Weights of a small mixture-of-experts language model, trained from scratch on English Wikipedia: a sigmoid router.
Below are experts of layer 7 (counted from 0) of a mixture-of-experts language model. Rows are named router (the router's row for the expert), up (a neuron's input weights, with its number), down (a neuron's output weights, with its number) and show model dimensions 0-223. Each number is 200 + 20 x the weight over its row's rms, rounded and kept within 0 to 999.
Before each expert's rows: "mostly gets" lists some tokens that are sent to it at least half of the time; "comes before" lists some tokens at least twice as common just after its tokens as in all text. This comes from a sample of Wikipedia text that the model never trained on. Tokens count by the router's weight.

# expert 51
mostly gets: " tells", " suffered", " attacked", " killed", " causing", " broke"
comes before: " the", " a", " his", " her", " that", " him"
router,201,172,204,187,197,191,238,202,185,146,173,188,178,251,207,203,212,209,215,204,196,203,178,196,168,202,204,201,204,229,210,197,194,229,213,205,195,198,194,155,180,198,202,188,181,214,229,195,197,183,194,222,201,216,193,184,222,207,187,218,181,199,190,155,167,178,201,196,216,171,187,204,220,170,226,198,177,209,193,179,214,193,181,203,191,194,195,179,182,216,221,169,236,187,213,189,216,220,236,176,206,189,214,217,207,230,190,187,219,199,175,201,207,224,220,215,187,202,185,198,193,164,216,186,226,197,201,177,203,191,193,175,220,220,219,242,200,192,172,180,186,137,187,191,200,216,189,196,190,192,172,203,203,199,211,189,209,227,225,202,210,195,217,193,264,195,177,193,207,200,234,216,207,216,189,169,254,170,183,221,215,163,218,177,156,200,168,177,202,174,225,159,215,183,228,189,209,231,204,229,200,185,205,215,211,237,189,184,213,185,181,173,201,156,218,205,183,199,235,180,191,190,218,179
up1,205,159,208,189,231,199,202,193,202,195,190,193,201,196,198,191,172,192,195,175,156,211,191,207,191,215,189,213,162,179,236,217,164,186,229,217,221,172,207,218,243,219,225,187,216,193,200,201,210,189,184,214,225,226,208,199,212,188,218,189,164,174,231,166,230,194,221,197,228,216,220,198,195,198,220,199,195,205,196,202,186,233,168,176,172,184,176,173,180,217,203,165,177,185,215,186,208,193,205,199,188,181,222,198,193,173,169,186,216,197,228,200,187,202,197,180,199,203,208,230,216,237,232,204,214,200,188,233,203,217,174,206,177,172,196,216,199,190,200,208,171,194,235,161,219,190,198,163,198,232,211,249,207,201,194,184,195,255,222,196,176,198,198,174,212,185,175,183,218,237,241,203,230,195,225,205,178,185,169,239,235,205,197,170,174,204,191,193,195,183,200,180,212,170,201,234,195,215,226,204,194,202,193,194,214,175,215,207,193,214,224,156,183,194,211,174,170,225,161,218,207,181,186,173
down1,176,221,167,196,172,191,172,183,198,203,184,180,211,211,191,188,161,177,206,185,222,173,212,186,204,209,208,181,211,200,226,230,151,216,216,171,192,243,223,180,188,205,199,209,223,220,203,151,219,212,199,213,184,216,196,205,220,213,214,182,212,163,230,207,205,194,223,198,213,191,184,194,177,190,205,204,210,217,204,190,234,199,201,221,206,196,204,222,178,197,206,189,203,194,235,211,247,216,175,225,226,202,193,196,212,206,195,153,184,224,208,195,194,175,184,200,211,180,214,201,209,196,219,184,200,181,173,174,163,150,223,193,181,173,200,190,202,194,214,217,221,175,156,228,205,213,203,209,206,220,195,224,247,133,202,217,217,212,174,228,212,170,173,188,199,207,185,235,227,208,206,200,202,196,214,178,205,205,207,194,216,207,203,193,204,197,231,208,158,202,224,168,236,199,229,206,201,180,230,212,247,168,196,190,190,193,215,239,203,220,161,196,203,183,182,204,179,188,206,241,213,182,209,216
up2,221,202,200,216,195,181,196,199,210,210,178,231,211,246,231,178,188,195,199,215,202,222,168,210,199,197,208,168,238,181,194,194,203,220,195,205,201,221,217,180,206,205,159,194,228,169,195,236,212,188,191,197,203,203,206,136,236,128,203,209,222,184,177,180,217,196,155,201,202,216,209,210,199,196,201,167,214,188,192,196,228,207,227,226,219,184,191,216,181,217,210,158,211,171,208,181,175,203,209,174,185,195,202,196,216,185,220,201,197,189,193,229,198,203,194,194,200,226,187,180,241,163,216,225,168,198,225,214,199,219,255,188,240,195,202,200,170,157,175,219,218,185,191,173,210,194,162,189,180,222,222,189,162,222,210,192,186,234,205,192,195,193,175,204,186,186,205,198,196,234,188,207,204,200,203,201,199,191,189,186,199,183,209,177,204,184,224,163,221,225,208,189,211,170,205,219,214,192,214,214,217,192,212,189,186,194,145,181,227,207,211,193,179,161,193,196,205,181,209,223,167,198,211,168
down2,193,214,229,168,178,176,211,219,180,171,195,225,196,185,253,216,227,153,206,202,194,212,199,222,208,208,204,185,201,198,213,218,190,207,216,225,167,191,180,175,206,179,205,201,167,151,190,208,189,197,222,193,197,222,211,161,195,226,215,197,208,196,204,194,201,203,187,187,220,206,221,170,176,174,254,218,188,189,212,218,177,212,217,210,176,222,199,200,206,230,210,187,205,206,215,244,217,180,212,221,206,204,216,223,208,189,209,176,176,203,206,212,196,187,202,177,217,217,167,237,167,203,203,183,177,220,203,230,245,213,219,188,182,216,204,194,176,191,197,170,213,225,192,187,179,212,184,188,208,206,191,232,232,192,199,157,224,197,190,203,210,201,165,142,220,188,176,182,218,224,205,195,196,210,187,181,197,243,220,211,177,214,236,208,172,191,153,190,224,202,178,193,229,207,211,212,191,211,197,186,168,202,215,213,219,177,172,173,194,250,214,258,194,192,216,207,183,221,196,197,197,207,190,178
up3,181,211,162,198,214,215,202,177,224,185,193,190,181,224,183,221,213,238,190,177,225,191,174,225,209,230,235,191,216,181,171,197,221,201,228,207,189,207,169,176,192,193,197,168,195,184,187,176,221,212,192,249,212,216,174,183,209,206,192,196,214,218,191,189,196,219,163,220,199,208,217,196,224,225,223,210,222,199,198,184,229,207,232,188,206,221,234,178,182,179,212,206,195,190,183,220,245,210,189,156,232,220,202,211,209,187,209,235,197,208,196,196,226,229,169,195,208,150,222,227,162,171,210,197,224,194,230,196,199,195,224,212,214,215,213,206,212,231,209,229,207,157,214,177,217,189,195,189,199,205,176,225,220,209,198,214,162,231,218,193,200,190,182,230,217,215,174,195,206,215,224,223,187,209,209,180,210,214,168,208,209,206,194,190,222,181,205,185,193,193,211,200,270,194,197,202,208,230,209,229,201,175,200,190,207,224,235,158,214,180,185,157,187,163,186,207,187,177,203,197,237,222,204,200
down3,228,174,208,236,171,184,158,211,205,194,255,209,159,177,203,203,226,197,185,180,190,224,222,179,182,178,210,223,210,175,181,242,222,173,185,200,209,168,190,214,208,201,187,171,202,227,199,180,238,198,206,207,182,241,200,172,192,182,186,208,212,217,217,213,215,213,170,228,170,217,212,181,191,213,204,191,208,235,165,214,166,219,199,192,194,184,200,215,198,181,209,213,198,208,209,193,176,192,151,205,200,194,186,168,224,192,215,201,216,241,231,203,228,204,226,182,183,213,199,205,168,233,203,173,196,193,208,185,171,145,224,201,178,188,191,201,199,219,187,218,199,174,224,223,223,193,213,171,207,225,224,146,152,221,185,216,202,200,171,184,184,174,194,193,165,207,214,191,202,213,167,175,184,192,187,223,177,181,199,189,170,206,205,182,223,195,218,212,183,197,203,210,178,188,220,191,201,186,210,200,187,186,203,194,239,194,209,188,181,192,171,179,182,238,204,184,206,205,238,216,203,181,218,220
up4,183,177,177,232,214,178,203,206,190,197,215,189,182,202,225,190,182,210,202,206,197,233,202,221,195,221,206,226,227,211,197,205,178,214,188,222,214,202,197,167,228,199,156,215,214,180,214,161,213,192,202,216,151,221,202,199,186,170,198,229,181,176,197,208,245,203,207,222,212,161,202,222,193,153,230,193,180,184,199,188,217,189,175,208,162,198,174,148,185,159,178,181,211,203,211,208,220,191,221,199,164,193,156,221,174,222,200,181,187,217,168,230,182,209,183,204,198,231,203,208,223,169,220,204,209,214,187,193,203,231,220,207,189,196,189,176,240,204,220,190,210,175,171,206,201,193,198,201,187,225,183,198,161,204,204,183,202,213,218,176,167,206,216,197,222,212,181,210,172,157,233,213,220,207,195,213,211,157,195,220,199,178,221,233,202,173,198,203,187,184,194,203,198,198,243,228,187,176,188,228,218,213,185,244,181,195,223,217,244,210,219,166,190,195,186,204,192,216,202,229,195,204,180,198
down4,207,180,173,226,179,180,224,199,217,219,174,217,197,175,183,165,217,213,199,205,216,242,193,226,200,198,229,193,208,197,201,178,163,191,218,203,204,234,203,217,201,180,167,184,228,219,183,216,185,189,216,204,199,192,196,211,184,189,235,169,184,192,206,190,198,214,191,209,197,197,199,196,165,209,196,207,215,206,156,188,195,171,207,190,175,179,164,191,207,237,185,171,195,242,189,198,210,213,207,209,194,227,167,186,204,185,220,193,227,188,210,200,208,235,205,209,171,171,221,180,208,192,184,205,177,199,174,178,220,193,222,186,200,184,223,173,195,208,187,240,236,213,198,218,171,192,216,225,193,203,197,205,215,216,179,221,173,199,207,220,220,205,185,199,195,215,212,189,207,203,225,185,206,168,247,172,188,181,212,206,178,157,200,175,157,181,206,182,229,161,159,232,219,177,213,191,218,200,179,162,191,180,215,248,208,176,217,212,237,220,193,223,241,206,202,212,196,181,203,203,243,220,163,160
up5,199,190,225,211,206,224,204,182,174,205,175,131,207,214,204,174,213,177,201,201,197,199,207,210,205,209,193,194,224,226,228,221,242,212,173,204,189,217,180,218,183,191,204,202,191,214,197,218,191,213,174,184,164,183,195,209,173,177,231,204,198,191,164,174,184,167,180,216,183,221,198,164,190,188,221,182,194,214,157,214,200,178,251,205,179,220,191,178,199,163,169,181,201,204,186,208,218,174,197,193,216,251,196,178,179,202,196,205,179,222,202,202,190,212,216,223,209,192,202,205,208,185,193,197,201,201,211,168,207,201,189,176,208,222,174,201,191,218,192,189,209,176,207,185,232,212,184,254,200,172,173,182,238,235,187,185,192,173,180,239,187,173,220,206,201,212,208,193,210,154,174,158,212,186,207,194,238,202,162,157,181,178,204,184,174,194,212,192,191,201,203,178,166,179,180,183,191,185,227,191,196,207,216,219,237,184,195,188,182,185,193,213,173,189,182,220,202,252,222,197,218,214,226,216
down5,208,241,266,200,206,179,183,196,178,166,196,186,215,186,180,187,211,201,191,197,160,202,188,184,165,153,180,187,227,207,216,208,226,199,203,202,176,198,196,200,195,212,185,193,183,184,170,206,197,219,164,197,188,196,214,180,181,190,157,223,186,205,167,199,196,217,218,191,208,220,191,198,165,216,232,197,220,209,212,180,183,207,192,186,195,221,235,169,206,188,186,181,237,229,169,234,210,174,171,188,195,226,220,194,212,202,194,153,199,196,192,206,219,161,223,191,188,208,215,190,195,173,147,196,205,197,165,198,178,190,195,207,199,206,218,205,228,222,175,183,209,186,188,210,191,160,215,230,172,184,198,236,202,226,184,166,194,191,236,213,211,170,191,218,226,215,142,194,202,184,182,199,219,227,211,176,191,190,193,202,204,210,190,206,182,202,177,199,222,198,182,210,201,200,174,176,189,207,237,183,178,189,211,237,200,209,197,171,227,216,191,207,192,251,220,196,167,187,194,175,198,167,209,197
up6,195,205,161,179,176,188,199,160,204,198,186,188,210,232,204,215,195,162,224,189,215,181,179,187,198,216,184,175,234,206,210,217,215,203,227,205,197,209,181,222,205,208,193,179,185,191,204,194,236,203,177,179,196,173,211,187,178,191,198,207,176,218,179,202,193,162,209,208,186,232,200,216,200,181,208,201,158,210,216,183,190,198,182,194,180,184,225,221,158,192,219,216,192,203,223,173,209,187,193,203,166,190,226,226,224,160,217,188,225,173,217,203,194,219,186,174,196,197,208,168,218,198,204,221,230,179,183,179,209,226,231,185,189,237,212,198,181,204,194,170,206,183,175,229,204,198,182,219,193,141,180,185,165,204,228,215,248,194,183,169,252,203,200,175,196,159,156,219,207,216,197,216,190,235,177,173,187,174,185,209,207,221,213,198,235,201,206,194,195,226,228,181,206,228,226,214,191,213,184,206,209,198,188,217,221,223,234,209,212,213,167,171,186,192,191,192,184,213,238,195,210,203,251,192
down6,217,242,166,199,192,227,164,196,218,204,193,201,211,203,228,197,182,180,198,182,156,181,188,215,192,187,198,205,168,211,220,189,234,196,222,189,196,204,211,184,231,231,218,176,197,200,219,180,187,217,225,177,185,230,232,215,171,209,198,218,188,182,220,219,203,200,186,189,177,195,187,226,170,189,204,206,202,197,225,212,195,220,236,177,189,192,222,218,181,211,194,189,167,208,197,230,208,216,218,194,215,211,216,211,208,177,201,233,189,197,196,210,221,248,202,192,205,233,218,204,208,189,192,177,211,168,206,214,171,181,222,154,188,210,221,194,196,186,176,176,235,175,180,217,200,183,186,239,206,178,193,222,199,223,188,227,226,199,222,212,199,224,166,196,179,192,183,208,224,185,194,171,198,226,174,186,237,233,202,152,212,198,187,221,205,190,155,181,206,225,224,221,180,158,178,229,171,207,212,186,185,184,197,208,228,227,185,214,234,217,183,206,195,238,203,197,215,199,210,269,201,190,215,184
up7,198,219,199,184,190,200,201,213,211,178,200,209,147,186,190,192,197,163,200,217,206,191,209,179,168,211,207,187,201,214,180,207,195,227,179,201,214,189,207,182,180,224,197,182,194,190,189,228,197,191,187,188,212,233,177,197,218,198,182,160,173,192,213,196,198,210,184,205,194,164,219,185,195,217,215,212,187,189,193,164,184,209,188,204,200,235,168,235,220,181,186,172,200,207,190,209,182,209,209,194,190,207,171,179,179,210,187,221,222,195,234,170,211,213,201,218,194,211,196,192,212,238,210,219,235,221,180,246,207,188,180,232,233,214,183,202,204,180,219,229,162,183,224,192,236,180,179,138,182,226,162,188,160,190,212,172,204,217,172,193,174,156,227,192,193,198,249,201,215,168,214,216,179,200,181,231,212,180,190,218,213,202,205,225,182,185,163,218,218,228,215,173,179,229,252,223,218,181,203,178,194,233,202,176,228,223,185,195,180,188,210,230,177,189,214,188,196,210,193,179,214,206,221,186
down7,196,219,193,210,223,205,223,240,218,207,190,193,212,183,198,212,162,230,207,195,202,202,231,195,270,240,206,219,199,240,203,183,231,187,225,231,174,190,214,216,157,183,193,225,191,183,186,185,148,200,198,201,188,161,178,229,195,197,174,187,227,156,220,194,182,214,163,191,181,203,207,206,229,194,171,217,188,178,233,180,182,219,198,217,210,210,177,204,218,183,236,208,187,197,239,228,212,188,220,197,228,206,232,207,203,196,224,213,196,243,192,192,175,235,211,223,228,194,169,204,184,203,196,215,170,189,222,213,215,225,204,202,202,214,219,197,228,189,178,170,219,195,194,204,194,193,177,222,173,207,189,210,194,184,216,211,209,195,192,193,217,208,222,227,213,195,179,246,189,208,182,186,226,208,210,186,190,223,189,223,162,203,211,193,197,204,204,199,188,203,205,168,205,231,164,173,217,211,211,190,206,217,183,182,194,180,165,203,160,206,210,199,199,186,233,239,207,204,222,220,245,205,199,190
up8,219,190,205,197,209,199,195,196,188,202,204,196,176,212,226,226,186,178,191,204,189,201,194,226,168,239,217,202,195,225,218,207,166,187,195,215,213,199,229,205,205,227,171,187,188,238,188,197,215,202,206,223,220,202,221,180,244,227,197,212,202,220,195,215,204,203,222,229,220,224,218,201,216,181,176,217,202,236,191,183,197,197,190,243,223,211,200,240,222,187,212,158,205,227,231,159,193,168,219,181,205,191,221,211,170,196,199,209,216,186,180,193,183,201,193,233,207,240,221,199,224,190,162,177,206,198,152,187,195,192,197,171,227,226,184,179,164,212,200,227,177,198,201,179,199,232,192,200,179,185,204,209,212,173,201,187,222,235,177,240,179,206,195,189,206,170,216,210,204,178,203,229,216,193,173,194,225,168,183,205,200,187,167,201,204,188,201,220,217,169,206,166,202,146,198,184,241,223,185,166,177,187,204,203,222,223,201,221,173,193,225,213,217,244,182,163,211,176,195,208,204,175,227,217
down8,195,230,195,183,194,196,208,182,171,218,189,197,221,163,193,198,192,219,191,175,188,222,206,161,185,204,203,184,229,203,184,186,183,209,153,215,231,207,227,232,224,181,224,200,213,203,183,224,208,187,205,177,217,211,224,198,215,203,192,174,190,222,184,212,178,187,221,236,207,231,257,189,186,167,182,196,165,235,150,214,164,210,203,202,209,198,188,231,164,199,163,207,232,216,212,180,219,198,186,186,211,140,198,207,228,226,154,207,189,195,194,194,205,204,168,225,232,185,184,218,208,245,157,191,187,208,223,189,205,208,219,208,164,212,235,212,163,180,209,191,181,197,216,218,173,213,205,202,193,195,205,174,209,209,236,220,202,204,187,175,226,204,241,190,206,209,226,226,218,204,180,188,194,212,191,178,179,208,194,189,194,195,223,184,197,186,196,210,203,208,225,180,205,210,163,189,189,211,208,167,182,192,193,197,219,181,189,205,184,213,201,227,178,207,173,195,190,197,181,210,156,192,191,245
up9,173,214,215,221,203,211,217,202,208,206,198,200,175,218,218,170,185,203,197,203,176,233,192,213,180,173,217,221,198,190,195,167,183,211,198,206,219,201,224,181,213,234,192,199,222,210,180,170,209,196,214,205,211,219,192,217,202,173,175,181,240,172,199,195,186,216,187,217,213,187,197,219,201,197,183,211,195,171,228,187,208,183,220,213,199,204,182,189,211,241,167,141,199,185,182,196,226,196,221,199,194,222,184,202,191,186,188,161,209,222,237,233,234,254,191,176,211,200,209,205,197,186,193,213,182,239,190,192,233,213,196,185,191,175,221,191,198,195,199,218,220,208,200,179,201,134,207,195,196,204,221,199,234,185,210,206,192,242,177,150,202,195,215,199,205,223,218,180,210,168,229,231,200,196,235,258,159,213,185,192,177,184,193,169,175,195,185,189,208,183,209,173,192,217,221,215,190,223,190,227,198,183,183,196,195,184,138,191,214,203,233,198,197,230,231,184,190,189,217,186,184,181,227,190
down9,190,188,206,206,208,209,162,193,198,203,197,185,179,207,240,223,176,211,188,221,202,224,187,206,192,191,192,193,181,184,210,216,192,211,174,193,207,200,203,213,163,185,199,192,215,196,210,204,181,206,183,194,208,211,210,215,177,218,189,203,213,220,210,214,210,193,226,278,213,151,213,179,203,198,227,222,217,178,248,208,212,176,179,239,163,209,194,171,178,181,196,173,194,161,188,202,185,226,191,183,205,176,205,194,193,181,183,184,193,192,217,224,196,193,200,202,190,199,178,195,213,189,195,221,202,215,215,220,189,204,211,213,199,184,216,217,209,198,196,175,200,227,232,217,179,199,208,214,230,199,186,163,210,190,210,178,229,194,161,162,191,199,212,168,150,198,204,198,246,153,210,240,233,218,236,225,178,196,197,218,229,202,185,224,198,240,179,234,186,202,221,223,205,166,211,174,176,205,218,205,222,195,236,257,204,207,207,210,225,162,202,215,213,234,207,198,208,175,207,240,196,192,183,180
up10,160,184,202,199,184,165,195,202,198,182,191,194,178,195,174,221,195,192,240,214,197,191,177,213,232,196,186,191,183,218,231,210,178,226,205,201,182,206,187,202,202,207,157,227,210,210,208,186,192,217,202,182,200,199,150,199,199,199,181,211,219,174,193,180,194,204,196,195,213,233,197,178,193,205,224,216,186,216,188,195,242,175,201,202,261,210,179,212,199,205,201,190,174,224,212,191,199,219,228,182,202,205,203,218,230,209,191,181,229,216,199,226,196,239,201,226,214,216,198,202,185,220,198,188,209,176,230,200,211,212,190,221,196,264,161,215,189,183,205,187,192,189,238,195,229,205,183,226,221,181,161,171,217,196,238,211,205,187,192,199,173,160,175,188,204,171,194,205,209,193,188,196,207,229,181,143,212,183,205,200,206,183,175,166,194,211,194,157,206,209,235,171,196,199,229,199,228,199,207,215,208,217,180,193,216,201,203,189,198,197,175,172,146,178,212,237,207,227,174,168,225,188,232,164
down10,191,183,219,199,190,219,210,198,200,196,183,200,193,210,225,232,199,180,206,190,185,177,211,187,204,207,206,207,170,214,159,203,189,194,182,227,208,183,209,147,227,200,197,167,181,195,220,207,203,191,192,194,192,220,214,195,197,197,193,195,183,180,191,194,136,237,182,227,187,199,210,186,177,204,201,201,183,214,210,180,197,183,186,170,213,197,177,191,207,199,192,200,203,230,201,187,219,213,221,197,220,191,197,184,180,183,165,227,152,170,182,181,173,195,197,224,192,200,200,234,195,193,242,242,190,182,225,214,225,189,207,204,228,193,229,219,218,239,236,215,176,210,172,197,193,200,182,196,191,201,186,198,180,200,212,194,215,188,228,232,194,183,191,181,237,202,201,175,179,173,220,230,189,212,194,199,213,200,167,187,214,195,211,176,180,185,211,172,174,187,177,201,233,237,162,227,180,225,203,215,199,204,204,167,238,180,216,211,126,252,168,189,188,199,213,229,153,182,221,204,203,199,219,219
up11,193,182,197,161,169,179,225,192,216,168,194,192,195,233,222,201,198,156,215,207,177,210,177,211,188,212,227,161,233,175,186,240,203,217,196,201,193,181,213,220,215,214,229,171,183,194,205,180,233,189,160,155,209,175,198,235,202,200,165,192,177,174,225,174,157,203,194,198,201,244,189,196,216,226,198,206,200,217,203,195,184,198,191,147,226,221,209,208,187,201,190,187,220,213,186,189,152,246,190,202,184,218,203,213,203,231,193,218,199,169,235,206,192,237,158,215,207,193,216,215,198,221,205,154,201,171,220,216,203,178,200,191,201,208,226,213,186,169,187,194,163,187,200,234,194,202,215,199,223,168,199,205,206,202,179,207,175,216,203,185,177,180,197,187,211,209,206,229,214,194,174,202,180,195,201,221,182,209,213,204,206,211,189,212,191,219,225,197,159,202,209,206,202,220,206,207,204,241,203,211,182,195,227,228,227,228,207,184,221,203,194,202,228,154,193,208,183,188,222,149,191,198,202,214
down11,190,238,167,177,153,196,191,195,193,224,218,209,213,212,232,186,180,184,197,189,189,207,219,215,213,197,209,174,211,211,232,199,201,184,228,200,183,194,214,182,202,198,195,169,196,210,213,199,203,180,215,197,197,196,191,182,195,230,212,218,200,155,210,198,181,169,213,183,200,188,152,188,197,201,196,208,197,218,224,170,209,202,193,186,215,211,198,226,207,190,203,200,228,197,184,236,188,235,242,166,181,207,154,205,182,250,187,196,193,179,195,217,167,215,203,201,201,215,206,241,231,217,166,175,203,185,175,207,207,200,206,174,196,280,215,160,180,204,202,215,187,192,133,197,189,235,186,181,249,190,227,217,159,200,176,234,191,160,216,201,192,226,187,206,202,218,212,205,210,203,175,200,172,197,182,218,215,203,204,225,196,192,184,209,203,162,200,182,214,227,211,177,179,227,205,216,199,194,224,210,208,214,198,169,224,189,217,198,211,220,225,211,224,184,188,180,213,196,214,196,182,200,187,227
up12,193,180,174,238,214,200,200,224,186,223,178,202,186,229,191,197,203,167,236,201,176,219,222,212,210,195,203,159,161,148,209,199,195,192,237,215,175,206,192,176,195,183,171,210,221,183,188,226,194,184,196,209,204,181,219,188,201,188,184,202,196,221,145,220,173,169,197,206,187,215,183,225,218,194,204,207,221,237,198,180,185,222,162,148,190,177,215,256,228,178,227,229,213,199,234,173,205,212,202,183,188,208,203,218,215,223,219,176,201,187,182,183,168,203,208,192,192,179,233,211,201,216,191,229,210,211,193,204,180,197,199,187,222,215,217,189,189,183,148,200,216,187,192,202,167,187,188,180,201,192,191,210,221,205,238,242,201,190,197,200,231,202,218,204,218,238,210,212,197,192,227,199,203,211,187,198,218,224,248,197,215,241,172,237,162,205,201,197,218,210,187,182,209,187,208,208,230,208,200,193,184,229,197,208,246,223,208,211,204,183,162,196,188,205,200,196,212,189,224,186,205,210,239,199
down12,195,197,195,223,158,188,195,160,195,211,135,205,206,196,204,186,209,189,215,191,192,174,215,182,156,234,191,201,166,176,206,242,192,218,201,193,220,192,191,180,184,178,225,193,203,223,176,259,179,173,230,178,228,207,172,216,211,209,195,188,190,208,194,159,198,206,235,167,183,215,189,243,205,195,196,212,196,204,195,195,186,177,227,179,211,192,203,230,192,201,227,202,212,200,196,186,188,185,196,187,219,193,182,174,210,185,188,244,199,203,201,182,248,178,199,187,181,200,214,212,220,185,193,187,197,177,204,200,186,191,206,228,195,176,174,220,225,208,163,204,245,190,225,179,199,201,203,210,211,147,201,169,209,196,211,209,199,226,191,199,216,181,233,186,214,165,160,187,206,221,183,220,200,231,225,220,236,238,215,174,183,175,198,177,217,192,213,200,226,198,181,178,237,175,211,193,204,174,202,195,200,204,200,198,196,212,181,191,219,207,188,175,205,234,229,219,216,216,209,158,194,206,208,237
up13,204,190,227,167,180,215,207,212,186,198,210,197,193,176,205,215,210,195,222,197,168,195,218,224,253,216,191,213,201,222,224,223,204,180,197,197,207,169,224,222,191,220,211,228,199,206,205,186,198,220,181,213,215,199,209,179,205,222,156,183,197,202,191,199,165,184,214,240,181,245,221,175,226,214,187,174,183,190,174,202,208,216,180,216,215,212,206,214,227,218,195,218,153,180,215,217,200,214,184,171,191,201,245,181,182,189,207,218,153,187,211,187,181,213,195,234,180,185,206,197,175,204,238,187,235,213,163,205,190,207,205,220,210,238,209,194,191,175,196,195,223,192,171,183,159,184,224,220,207,178,228,218,186,195,201,210,212,206,217,198,212,226,199,213,235,146,224,200,223,201,197,239,195,202,213,226,223,211,195,205,193,176,198,199,175,188,206,183,196,183,217,186,216,214,196,189,212,190,213,199,193,187,245,205,229,231,210,198,174,229,187,130,229,226,176,179,215,201,217,183,217,202,214,157
down13,187,235,221,201,186,227,216,188,200,233,150,197,209,224,168,188,217,212,220,172,161,193,212,158,211,241,217,228,202,200,228,221,195,157,186,201,189,201,205,177,225,234,208,222,183,185,208,210,169,222,199,210,204,222,172,184,240,176,199,187,217,177,223,193,196,224,189,215,196,166,198,158,208,202,181,212,198,218,221,225,166,228,189,191,239,200,179,214,179,209,200,212,188,200,216,211,186,161,197,186,221,222,216,217,205,183,198,227,202,191,211,215,199,228,228,211,206,215,219,208,191,228,218,223,212,209,166,183,228,213,187,209,204,215,171,219,173,200,218,207,169,223,202,198,187,175,218,206,185,180,200,190,203,205,240,219,196,185,226,182,242,195,194,213,218,174,193,207,227,214,242,225,184,220,178,219,217,180,197,176,197,172,178,231,196,215,186,226,212,184,189,213,207,214,160,178,220,222,207,209,199,184,186,160,211,218,208,239,224,215,191,203,222,219,181,176,231,193,200,185,208,211,153,212
up14,191,179,238,210,215,179,188,198,261,185,192,206,157,159,164,194,191,214,200,187,194,193,200,198,219,195,184,216,176,220,217,199,202,239,238,206,238,180,176,231,202,168,210,160,191,214,193,207,234,200,205,187,223,174,210,232,186,195,196,232,192,210,202,220,203,214,205,198,211,212,181,269,213,205,201,186,214,178,165,187,225,230,207,174,235,211,181,206,203,241,191,180,232,249,205,222,174,194,201,209,201,203,204,204,211,194,205,173,217,193,185,171,197,184,211,208,207,210,257,212,214,217,214,201,225,182,180,187,228,197,183,230,213,181,201,208,194,209,215,140,184,214,187,234,197,188,196,215,187,192,191,204,181,172,186,181,209,192,192,197,221,156,178,178,210,188,239,198,218,194,216,179,188,212,216,195,180,191,196,175,199,185,185,202,217,210,174,208,205,219,180,194,236,200,190,215,203,206,220,199,199,198,216,212,186,174,222,197,236,212,228,206,208,196,233,194,179,204,168,164,212,230,209,206
down14,206,203,208,196,161,191,162,217,214,193,184,187,195,173,180,214,194,194,203,192,228,234,212,196,194,174,234,217,173,220,246,171,233,246,198,204,228,182,193,211,192,187,164,218,205,215,206,223,196,210,164,191,196,175,167,214,181,167,176,190,196,201,211,184,192,194,237,190,201,182,210,215,176,214,171,200,225,226,206,196,202,156,184,169,198,222,193,204,223,210,220,198,157,222,186,199,193,196,213,199,215,232,201,195,207,167,216,190,240,174,161,217,208,194,210,208,206,187,211,184,232,220,209,184,180,217,207,170,227,214,256,256,218,209,193,212,224,196,210,178,185,198,197,230,220,211,193,217,196,204,193,202,222,199,195,216,189,179,199,196,201,170,194,215,179,171,220,180,196,186,152,184,190,194,208,162,230,232,191,198,204,186,219,201,185,199,207,188,225,213,154,236,229,202,217,207,171,205,219,169,167,208,226,177,214,180,206,207,189,221,213,210,198,201,202,217,199,207,180,196,210,230,183,244
up15,175,206,187,180,167,174,187,213,190,187,175,180,191,222,230,210,181,195,213,197,176,186,195,228,207,220,202,193,179,216,222,191,183,217,198,218,221,223,195,216,204,201,236,204,197,198,215,194,184,184,177,221,189,244,236,201,204,227,204,150,183,168,176,202,211,241,219,180,197,180,208,228,187,195,197,175,174,209,178,211,165,169,181,197,187,201,205,208,209,184,236,198,173,201,193,190,201,217,231,197,192,168,187,211,203,235,189,215,243,223,212,236,175,204,202,233,197,212,196,214,151,195,202,203,224,203,177,202,164,186,178,188,216,218,198,214,239,184,201,196,160,211,195,208,178,179,211,179,239,201,209,246,175,222,219,195,172,227,166,211,186,193,183,171,177,194,171,186,171,199,207,182,209,182,198,180,233,217,213,227,207,222,174,219,186,191,179,199,246,215,196,224,168,226,189,231,191,190,190,205,178,243,214,219,180,193,188,209,175,170,188,197,230,223,176,207,201,175,214,191,197,189,212,224
down15,177,217,209,164,211,227,199,205,197,188,190,197,220,246,233,187,182,215,205,197,192,172,234,213,203,168,183,191,205,210,178,198,208,192,177,184,154,179,204,196,196,179,202,201,200,201,210,195,246,215,200,187,227,190,223,169,166,184,203,191,167,198,159,220,211,208,204,185,193,194,207,182,188,184,195,221,192,195,184,170,226,190,201,195,187,224,204,230,221,255,188,172,202,197,199,196,204,206,183,197,210,199,193,198,187,196,211,235,192,219,250,184,165,215,215,182,218,195,196,166,221,201,168,244,193,212,193,203,168,222,200,179,206,193,192,216,221,225,159,184,166,215,214,221,234,211,174,202,200,195,208,219,150,208,236,188,185,208,200,191,195,195,199,210,220,168,216,163,243,200,222,178,190,166,190,227,189,226,193,219,212,211,157,199,221,178,198,191,243,194,200,210,193,211,170,216,180,221,202,221,185,188,194,211,212,198,260,203,190,235,198,166,183,219,180,219,192,225,188,217,202,209,218,231